config = dict(
    experts_per_token=4,
    d_expert=128,
    router_score='softmax',
    balance_loss=0.000412,
    router_logit_norm=1.5,
    vocab_size=32000,
    optimizer='muon_variant',
    learning_rate=0.00881,
    beta1=0.95,
    dataset='wikipedia_en',
)
Below are experts of layer 9 (counted from 0) of a mixture-of-experts language model. Rows are named router (the router's row for the expert), up (a neuron's input weights, with its number) and show model dimensions 0-31. Each number is 128 + 24 x the weight over its row's rms, rounded and kept within 0 to 255.
After each expert's rows: a language model's description of what the expert responds to. This comes from a sample of Wikipedia text that the model never trained on.

# expert 11
router [110 120 115 150 135 148  83 105 147 130 131 157 134 149 104 168 140 116 127 114 125 196 131 131 121 118 144 101  76 153 169 123]
up0 [134 133 139 112 145 141 123 146  97 186 162 129 137 127  94 119 118 128 161  85 188 146  92 122 127 109 111 145 138 133 142 166]
up1 [119 141 110 161 175 119 115 160 148 121 115 168 144 111  84 143 123 144 112 159 110 125 138 134 131 148  69 139 135 104 140  95]
up2 [138  93 151 133 115 150 138 116 131 125 103 176 148 120 132 142 126 123 144  94 145 109 154 117 130 120 103 100 127 115 131 160]
up3 [132 114 107 103 134 133 141  92 123 156 114 102 131 126 154 156 114 130 154 115 150 131 122 136 128 159 162 117  97 120 144 133]
up4 [132 137 145 134 186 137  99 125 116 129 100 156 153 149 112 107 112 159 135 101  93 161  82 162  75 132 105  91 133 135 144 105]
up5 [128 123  98 137 136  92 134 115 102 122 125 127 107 131  84  86 137 112 101 116 127 146 139 144  99  92 137  93 153 166 183 131]
What it handles: First names and name pieces of athletes and performers, often in sports result tables, plus table pipes, e.g. Mike, David, Agnieszka.

# expert 39
router [138 162 148 102 141 159 111 151 151 169  94  99 150 100 128  86 121 138 140 145 127 139  98 139 136 122 144  99  86 160 168 172]
up0 [144  70 172 117 139 125 133 152 141 103 140 106  99 138 114 146 140 106 118 172 122 147 119 131 154 109 164 151 115 147 148 106]
up1 [ 92 146 134 111  94 111 138 114  70 118 105  93 166  76 169 102 111 131 124 134 138  96 139 129 117 113 127 148 146 141 155 141]
up2 [104 138  85 153 128 146  99  97 138 135 125 122  90 126 117 116 150 126 110  95 104 140 128  91 112 120 108 138 104 121 130 130]
up3 [ 81 112 126 137 179 108  90 158 129 169 100 159 120 170 130 135 149 105  94  95 130 141 137 119 143 123 154  75 142 118 100 168]
up4 [168 144 121 126 100 133 139 136 102 173 102 163 118 142 122 114  74 102 140 116 158 127 115 138 170 147  92 105 138  70 128 133]
up5 [114 103 159 111 161 125 149 147 132 152 161 134 120 124 109 121 102 156 137 129 125 124 148 154 130 144 127 121 134 153 185 127]
What it handles: Conjunctions and clause-linking words in narrative prose and quotations, such as when, however, because, but, so, if.

# expert 33
router [134 118 128 110 160 140 120 104 137 115 134 117 108 164 120 118 132 120 114 164  94 156 162 134 134 138 102 145 118  78 154 126]
up0 [128 110 103  75 149  54 157 144 145 154  96 158 100 152 161  99 131 126 158 125 136 112 104 178 119  97 127 114 114 121 148 136]
up1 [102 108 161 138  86 123 130  98 144 176  78 157 136 122 144 153 139 166 167 104 133  85 114  90 134  95 121  94 117 126 137 120]
up2 [144 127 149 140 101 110 188 133 123 135 123 136 144 132 144  91 123 147 108 126 153 157 146  97 142 110 103 123 129 137 156 127]
up3 [135 118 138 112 140 150 144 114 122 114 141 113 115 152 119 167  95 100 181 131 111 102  87 132 145 157 153 147 126 111 141 180]
up4 [119  69 147 106 127 130 120 172 154 171 113 134 123 162  92 127 132  90 135 111 114 137 125 131  81  96 151 114 126 131 129  92]
up5 [164 146 171 111 148 138  80  98 123 118 134 141 138 120 136 129 112  89  86 111 117  86 128  99 108 142 122 146 114 132 140  93]
What it handles: Pipe separators between numbers in sports and election tables, plus country codes and team names in cells, such as ENG, ESP, Brisbane.

# expert 42
router [ 91 146 149 117 117 133 105 154 155 145 123  90 135 131 138 107 109 151 117 159 139 105 107 109 115 131 182 109  91 183 112 124]
up0 [ 97 156 141 129 105  98  97  98 103 136 124 145 133 142 109 163 140 122 119 143  71 146 120 137  93  95 138  67 139 107 138 120]
up1 [142 167  90 138 158 152 136  80 141 155 142 136 129 140  88 116 159 125 112 186 132 124 154 147 138 144 152 119 150 107 119 104]
up2 [146 115 111  88 177 154  88 139 156 143 154 138 134  91 162 117  93  65 137 121 122 154 156 135  84 102 143 149 150 161 109 158]
up3 [145 108 115 139 168 139 160 160 113 142  80  87 125 111 143 111  78 127 133 118 113 135 167 121 115 112 162 123 133 129 159 163]
up4 [151 123 106 153 150 126 108 131 120 110 152 136  86 115 134  87 105 104 144 125 133 121 105 110 108 163  99 217 144 105  79  77]
up5 [ 98 121 112  97 133 171 117  97  70 135 115  83 105 128 115 135 144 138 110 115 165 110 179 117 162 151 123 141 136 156 152 148]
What it handles: Infinitive to, not, never and modals after verbs of choice or ability, as in chose not to, refused to, would.

# expert 9
router [109 121 139  72 149 131 133 122 112 106 139 134 145 138 120 138 125 121 136  96 142 138  75 123 104 130 135  98  99 151 115 126]
up0 [142 178  92 124  86 183 116 101 128 117 100 149 109  76 113  88 149 127 156 118 110 101 143 153 107 121 109  52 140 135 130 112]
up1 [123 190 101 106 149  83 138  89 155 146 128 139 120 126 121 111 141 158 135 131 165 175 107 119 137 140 152 146 145  61  97 138]
up2 [124 132  85 128 131 106 148  72 113 132 111 146 135 112 144 147 121 129 152  94 131 149 129  99 164 177 171 103 135 156 135 140]
up3 [110 143 124  92  84 103 145 133 149 107 130 150 150 118  97 145 148 128 122 113  62 146 153 128 152 141 120  96  95 148 173 106]
up4 [142 106 118 169 139 100 123 177 110 126 139 131 128 155 107 136  99 167 112 139 162 137 124 136 154 113 153 142 123  94  86  92]
up5 [176 162 145 158 139 131 181 104 132 166 104 133  94 124 110  84 183 106 128  93 120 138 120 127 127 141 146 103 139 101 149 130]
What it handles: Articles and prepositions opening a noun or verb phrase, as in on a voyage, is an American, to death, onto, towards.

# expert 15
router [139 111 174 169  87 113 143 177 144 112 129 156 129 118 121 121 126 127  87 124 145 109 169 160  90 126 136  87 143 144 148 154]
up0 [116 124 127 116  76 112 116 136 139  71 137 168 148 146  99  97 124 153  76 138 144 144 172 105  89 150 123 131 170  95 164 141]
up1 [166 147 112 161 161 145 125 117 147 183  90 145 103 125 122 152 127 142 108 153 116 105 144 140  81 104 121 121 159 100 114 135]
up2 [ 97 130 115 110 120 151 158 161  98 187 136 132 129 128 162  99 123 144 142 151 145 153 153 136  84 158 131 161 145 148  81  84]
up3 [112 114 123 146 106  93 131 173 151 156 176 179 115 147 101 100 120 123 146  80 189 105 147 130 133 118 109 152 112 122 122 133]
up4 [101 102 172 143 110 105 118  73 107  95 128 153 152 154 131 116 101 141 102 109 121 172 161 137 167 129  94 132 161 141 148 143]
up5 [179 146 140 128 129 163 122  58 169 192 133 139 133  91 115 105  97 150 116 129 128 115 101 141 189 115  92 138 121  92 120 184]
What it handles: Words in explanatory, scientific or technical prose, like of after a noun, -ing and -ed verbs, and quantity adjectives such as increased, various, reduced.

# expert 57
router [ 69 116 151 113 115 144  90 119 128 185 123 117 147 126  91  90 151 141 110 122 136 126 142 151  91 122 129 108 113 148 131 155]
up0 [161 155 132 153 178 116 119 132 146 150  99 141 134 165 124 141 112 107  88 104 137 151 125 118 124  78 136 112 125  89 195 134]
up1 [137 123  66 150 113 136 136 124 141 132 103 171 127 113 128 127 142 149 120 149 124 102 103 132  92 130 143 121 105 123 140 141]
up2 [161 127 112 188 121 113 109 142  95 154 137 179 112 126 108 119 146 168 109 108 113 164 174 154 161 170 108 160 151 132 150 131]
up3 [ 63 145 137 103 178 123 125 128 167 126 157 112 113 140 144 102 112 111 125 134 117  97 133 143 114 165 102 128  84 146  58 119]
up4 [163 107 123 144 109 133 179 148 130 136 118 111 112 153 153 145 112 100 103 113 130 138  81 170 120 116 118  76  94 177 160 115]
up5 [100 159 117  82 191 158 150 182  98 166  93 115  97 129 139 130  86 142 154 147  89  97 123 177 117 136 125 119 125  98 115 101]
What it handles: Month names in dates, often after in or on, plus other time-phrase words such as in, for, after, year.

# expert 25
router [124  92 116 148 138 138  87 117 137 127 149 152 138 101 114 130 136 123 124 127  97 126 133 117 104 124 134 150 108 128 162 152]
up0 [160  76 123 136 137 145 104 124 134 119 144 146 105 149 148 165 140 116 151 140 139 175  99 127  87 100  88 105 151 142 101 135]
up1 [134 127 128 146 102 132 138 160 136 143 122  66 170  73 101  90 137 154 157 167 135 143 167 129  82 151 141 166 129 122  96 129]
up2 [104 112 103 120 142 107 122 132 109 131 146  99 116 133 142  98 130 118 135 126 139 170 138 153 160 124 114 118 136  98 114 126]
up3 [126 111 116  92 100 115 135  95 149 142 136  95 104 137 137 181 121 102  89 113 135  89 145 129 120  83 102 133 133 127 134 128]
up4 [177 133 137 130 153  96 179 145 162 149 118 124 181 108 124 119 115  93 176 131 104  82 138 114 108  84 120 130  89 165 145 132]
up5 [120 116 128 152 135 137 139 117 120 141 121 114 126 119 158 166  63 132 137 110 110 163 140 127 126 135 116  97 133 129 153 151]
What it handles: Word pieces inside Indian, Sri Lankan and other non-English names and titles, especially in film lists, e.g. Singh, -esh, -kar, Bha-, Biyagama.

# expert 10
router [127 123 116  58 131 171 125 137 150  51 123  84 161 106 130  91 154 105 169 113  97 120 152 134 155 123 128  93 111 119 168 113]
up0 [ 99  92 100 151 128 106 150 119 135 179  95 122 155  99 127 127 143  99 100 139  84 119 123  95 113 135 143 116 117 115 156  94]
up1 [154  97  85 134  89 117 132 182 100 125 135 143  81  85 159 138 166 114  86 114 102 156 117 134 130 140 146 117 174 192 132 120]
up2 [ 71 114 130 168 101 135 117 131  88 125 129 133 131 153  88 125 140 116 128  94 103 133 140 126 124 119 144 117 156 143 143 117]
up3 [141 130 116 111 141 101 109 158 111 101 127 101 144 113 114 144 161  89 179 124 175 150 130 129 119 126 133 127 134 144  84  91]
up4 [157 130  99 158 142 110 107 127 144 161 107 135 123 104  96 119 113  47 109  90 159 118 103 138 205 158 114 130 167 138 129  78]
up5 [117 136 111 147 109  60 141 110 136 162 116 131 123 157 103 114 133 111 129 118 113 103 159 108 165 133 156 133 120 186 120 134]
What it handles: Pipe separators and numbers in stats tables and semicolon-separated race schedules, plus odd foreign word pieces: DAY; PHO;, | — |, Würzburg.

# expert 3
router [113 145 107 177 144 124  78 100 126  89 175 155 128 107 127 146 107 132 101 146 107 117 160 141 130 126 130 140 145  92 120 123]
up0 [134 126 132 140  86 171 135 114  88 147 128 171 128 174 106 130 138 152 177 142 131  97 147  95 105  92 119  77 124 111 162 126]
up1 [110 161 125 136 150 103 140 113 146 107 128 147 129  83 148 131 145 161 141 106 160 101 117 130 119 128 131 164 108 153  90  78]
up2 [166 113 103 106 118  99 126 163 123  80 139 135  85 184  99 101 101 127 129 144 109 140 130 118 149  94 111  79 119 114 112 154]
up3 [ 95 165 124 109 127 173 144 111 141 183 122 124 140 153  90 148 118 115 164 114 110 137  85 109  94 107 101 149 114 148 129 177]
up4 [143 130 134 136 111 122 175 108 171 119 152 136 149 116 149 133 153 140 147 116 140 132 172  95 127 139  91 167  82 116 103 105]
up5 [131 146 155 140 132  97 101 148 130 106 126 174 134 106 105 125 149 107 132 126 109 132 127 140 143 111 119 101 112 142 124 136]
What it handles: Single capital letters and letter pieces inside acronyms, team codes and foreign names, especially in sports tables, such as SBV, OMV, JJA.

# expert 35
router [ 93  96 159  97 128 139 102 120 150 150 110 100 146 146 123 123  95 129 157 142 145 129 150 106 112 148 120 133  78 147 100 131]
up0 [139 132 133 113 143 135 119  91 143 167 154 110 134 135 163 112  84  92 177 135 114 157 142 108  82 136 148 109  99 125 129 135]
up1 [143 136 103 158 137 134 111 118 120 133 103  82 126 115 134 161 167 106 170 122 154 100 139 128 128  97 169 151 112 147 118 141]
up2 [ 98 135 103 137 110 108 133 107 126 119 133 111 141 124 142 116 116 171 111 115 128 130 127 175  75 143 126 146 126 125 133 140]
up3 [137 150 161 125 122 133 149 153 110 160 153 137 118 149 117  73 107 126 115 111 113 147 121 164 156 140 119 107 186 124  96 122]
up4 [127 105 148 165 130 144 124 139 127 153 144 107 119  78 102 139 125 160  95 126 156 134  92 109 123 129 123 153 115 103 113 114]
up5 [130 138 143 154 166 149 116 147 160  94 151 118 117 110 155 177  57 103  72 171 139 126 134  99 169 123 142 180 145 150 138 130]
What it handles: Prepositions, mostly of, linking nouns in titles and institution names, e.g. Chronicles of Narnia, Museum of Art, University of Zagreb.

# expert 59
router [134  90 139 125 100  99 143 188 131 126 137 152 109 125  99 167 118 115 149 119  94 126 114 141 128 145 124  94 140  91  91 143]
up0 [144 136 178 139 152 106 144 111 139 139 154  89 177  97 115 119 113 116  89 107 175 105 156 115 125 164 131 150 106 106 118 149]
up1 [110 147 110 160 120 139 120 156 147 127 148 108 173 136 122 126 140 113 150  57 128 126 128 126 116 119 131 107  96 105  73 128]
up2 [149 143 129 126 159  98 100 140  94 100 125 119 116 164 111  96 140 138 155 157  96 145 156 124 152 125 141 153 120 122  93 101]
up3 [ 89 154 115 121 132 127  81 161 121 117 137 115 133 121 125 182 115  96 129 122 135 142 121 126 122  96 135 125 157 120 137 138]
up4 [121 131 156  85 172 163 134 127 139 102 100 151  61 107 142 162 103  97  85 118 143 145 134 168 140 121 115 112 120 125 109  99]
up5 [ 84 151 107 126 168 119  84 102 138 154 128  74 156 143 129 121 143 125  85  81 137 117 132 136 113 117 129 122 143 114 115 127]
What it handles: List dashes before Genus, Family, Phylum lines in scientific classification boxes, plus descriptive adjectives like new, largest, small, original.

# expert 51
router [128 114 127 133 108 136  89 146 151 173 120 137 106 132 120 141 132 125 171 149 126 143 143 150  86 127 165 123 128 113 145 144]
up0 [124 154 132 140 111 152 125 126 126 116 114 173 110 110 145  93 107 100 148 134 149 114 127 119  92 112 106 115 131 101 124 111]
up1 [ 98 147 131 112  60 129 186 169 136 136 144 128 148 129 175 131  93 130 132 147 155 131 135  92 158 134 160 148 153 110 137 112]
up2 [107 111 141 110 129 108 116 160 114 135 144 128  95 176 114 117 142 156 137 129 119 131 132  81 132 104 150 126 137 164 155 143]
up3 [127 102 114 127  96 139 162 153  86 147 150 151 133  88 144 127 124 147 127 121 121 140 116 150 137 117 137 122 161  97 121 153]
up4 [159 161 122  89 150 161 164 146 112 131  72 117 112  74  95 111 139 105 110 130 144 143 123  94 164 138  90 148 107  87 129 131]
up5 [103 174 141  97 121 150 142 172 126 147 102 116 131 153 161 114 165 109 142 120 139 126 102 132 125  99 141 143 134 116 101 135]
What it handles: Line breaks after History headings, sentence-ending periods, and founding verbs such as founded, renamed, launched in company and station histories.